From a checkpoint of a small mixture-of-experts model trained on Wikipedia.
Size: 10 layers, width 192.
Training: a variant of SOAP for the experts, 553M tokens.
Below are experts of layer 2 (counted from 0) of a mixture-of-experts language model. Rows are named router (the router's row for the expert), down (a neuron's output weights, with its number) and show model dimensions 96-191. Each number is 50 + 12 x the weight over its row's rms, rounded and kept within 0 to 99.
After each expert's rows: a language model's description of what the expert responds to. This comes from a sample of Wikipedia text that the model never trained on.

# expert 40
router:47 45 53 27 56 60 40 49 53 46 47 63 52 62 56 22 43 47 38 60 30 37 51 45 46 72 45 39 54 48 18 33 63 51 38 39 21 58 48 35 62 49 68 34 62 30 65 41 67 52 52 77 48 61 27 55 52 59 62 52 36 54 57 54 41 64 54 33 79 81 50 26 41 66 35 29 61 35 29 60 61 58 55 46 58 51 38 53 48 35 38 41 60 35 41 53
down0:41 49 41 33 43 53 63 48 49 50 51 46 40 29 48 40 74 79 43 50 54 56 63 70 33 73 50 48 39 26 29 56 63 56 58 58 54 50 50 40 40 55 43 40 56 55 41 57 30 47 35 47 41 44 55 65 52 44 66 20 63 52 63 44 48 47 37 55 62 41 66 58 39 39 48 22 42 42 36 55 18 46 57 31 66 13 67 41 40 38 44 54 31 47 40 44
Description: The preposition of after quantity or part nouns like much, part, List, number, one, plus similar among, between, from.

# expert 3
router:36 49 38 36 45 55 48 48 50 67 30 72 36 59 37 48 69 65 54 51 47 48 53 37 63 76 56 33 59 80 48 37 54 64 41 45 48 39 50 37 54 42 47 25 69 37 55 72 51 73 51 76 68 85 61 41 44 62 68 48 36 55 55 52 55 47 53 49 40 49 51 15 36 64 53 49 53 30 58 55 53 38 55 51 63 46 39 45 35 39 65 18 33 37 40 36
down0:42 57 38 31 40 36 29 71 58 33 58 66 57 43 49 53 51 36 40 36 67 59 58 49 53 42 49 49 32 54 51 58 28 54 48 45 21 51 35 53 52 43 53 48 33 47 60 46 46 37 56 49 48 46 59 63 49 32 46 45 68 55 39 46 62 35 26 64 61 32 59 32 55 61 62 54 49 50 59 46 38 58 69 40 46 35 55 53 56 47 61 32 56 44 54 60
Description: Mostly "and" joining nouns or clauses after commas, plus auxiliaries is, are, has, were and "or", "who", LaTeX "&".

# expert 59
router:42 47 42 56 30 72 51 47 57 57 28 48 47 50 39 22 46 61 43 70 49 56 30 29 56 57 30 47 55 52 31 37 55 71 52 45 30 62 35 35 65 51 37 52 51 40 57 40 68 62 50 55 81 55 48 48 28 60 66 52 40 56 38 54 35 52 35 42 55 38 45 45 33 57 60 54 70 41 43 40 41 36 49 47 51 41 39 32 39 37 69 29 48 49 64 52
down0:46 58 59 58 60 37 58 54 53 59 56 55 46 45 64 46 35 61 55 54 19 46 30 46 37 33 55 60 63 37 41 52 56 32 61 55 57 39 55 55 41 34 47 45 48 43 62 65 66 42 41 60 56 41 30 28 77 41 67 42 53 27 50 66 37 53 49 51 56 51 77 46 49 63 55 59 52 48 36 51 38 14 68 56 44 53 41 54 40 75 59 34 34 51 37 70
Description: Main verb after the subject in narrative sentences, mostly was, were, had, would, plus became, began, lasted, received.

# expert 8
router:47 58 53 39 39 40 42 76 49 73 33 44 46 70 42 30 56 44 38 68 49 46 48 51 53 51 41 44 60 52 40 43 39 44 44 49 57 59 43 48 68 41 68 39 48 38 60 48 65 56 58 68 64 64 57 59 63 74 35 36 32 43 32 30 54 32 53 56 64 66 35 37 30 58 54 33 55 47 43 51 45 52 48 46 82 42 29 39 41 33 79 44 40 67 59 48
down0:52 57 47 67 53 40 45 46 49 39 58 52 82 41 43 49 43 33 53 49 25 45 70 60 39 63 70 49 53 32 30 64 47 52 25 39 52 50 46 68 44 51 44 55 64 63 36 40 58 47 43 55 53 42 44 45 21 51 58 70 44 36 37 47 44 52 47 38 55 40 43 39 41 51 41 66 55 60 60 37 57 46 67 52 33 53 62 47 39 41 43 49 28 61 57 64
Description: Head nouns of organizations and offices, often capitalized after a modifier: School, Party, Committee, University, Council, Minister, plus role nouns like members.

# expert 14
router:51 33 59 33 28 59 57 51 57 53 70 51 44 66 63 40 45 50 28 64 53 41 45 47 53 50 41 28 56 76 44 47 35 67 63 38 69 68 27 43 79 35 50 28 56 37 55 46 60 64 60 50 62 63 32 39 30 39 47 64 43 43 59 48 46 41 37 42 58 60 42 36 39 46 43 34 81 47 42 62 50 28 45 51 72 55 49 49 26 27 40 25 50 47 54 61
down0:50 49 60 38 48 55 52 60 54 38 49 48 52 38 30 64 43 62 58 49 29 64 60 51 54 37 57 52 63 63 49 40 66 48 27 37 60 49 44 60 50 56 40 61 58 67 42 17 42 71 54 57 54 57 46 55 43 51 33 61 67 39 28 33 53 55 61 71 48 54 68 54 49 29 36 69 49 59 41 70 65 79 43 42 33 37 58 51 55 41 37 44 50 69 30 54
Description: Given names starting a person's name, often at a list-item start or after by/Dr., e.g. John, David, Ronnie, Sergey.

# expert 31
router:49 38 25 50 50 47 38 73 62 59 46 69 42 55 33 37 61 67 38 51 36 53 35 39 55 69 36 48 59 51 59 45 15 64 65 35 41 72 47 44 54 60 44 46 63 45 54 49 55 56 55 80 63 62 35 60 55 76 62 43 48 48 51 64 40 57 39 54 55 69 44 45 51 42 53 53 53 26 39 61 59 47 50 15 64 50 30 26 47 32 49 41 40 42 34 40
down0:41 59 46 75 54 43 56 67 68 40 42 57 42 39 42 49 32 50 28 35 49 54 52 60 40 46 57 43 48 50 64 39 31 64 45 44 53 41 56 47 62 38 53 57 48 57 37 32 50 63 63 48 37 48 29 33 21 32 49 47 69 62 36 52 42 44 61 48 76 59 59 48 52 37 53 49 32 50 56 44 46 61 52 42 27 52 71 52 40 45 54 32 60 36 54 60
Description: The preposition for and possessive or object pronouns his, their, her, its, him, often after of, with, in, as in praise for, during his.

# expert 16
router:39 29 40 57 34 50 28 60 48 57 58 62 55 49 36 45 39 46 36 49 31 39 51 42 54 40 36 50 34 69 47 43 46 55 41 39 41 51 33 40 59 56 54 28 58 30 49 33 75 59 61 62 55 64 52 35 29 35 70 56 22 45 53 53 29 48 48 46 41 49 44 47 32 54 55 50 64 22 56 58 46 54 71 56 44 59 44 68 39 35 51 18 25 43 47 62
down0:33 51 75 56 36 44 71 60 33 57 66 39 43 57 27 42 39 48 55 56 60 44 46 29 45 58 54 56 44 56 44 46 46 42 53 53 34 80 42 30 63 40 46 46 45 42 33 68 58 73 74 49 78 34 53 80 78 36 41 49 49 63 49 58 39 40 35 26 54 71 43 70 37 33 19 47 64 35 44 46 57 71 65 64 45 25 58 33 37 68 41 71 50 35 42 55
Description: Indefinite articles and number or quantity words that open a noun phrase after is, as, with, in: a, an, two, several, other.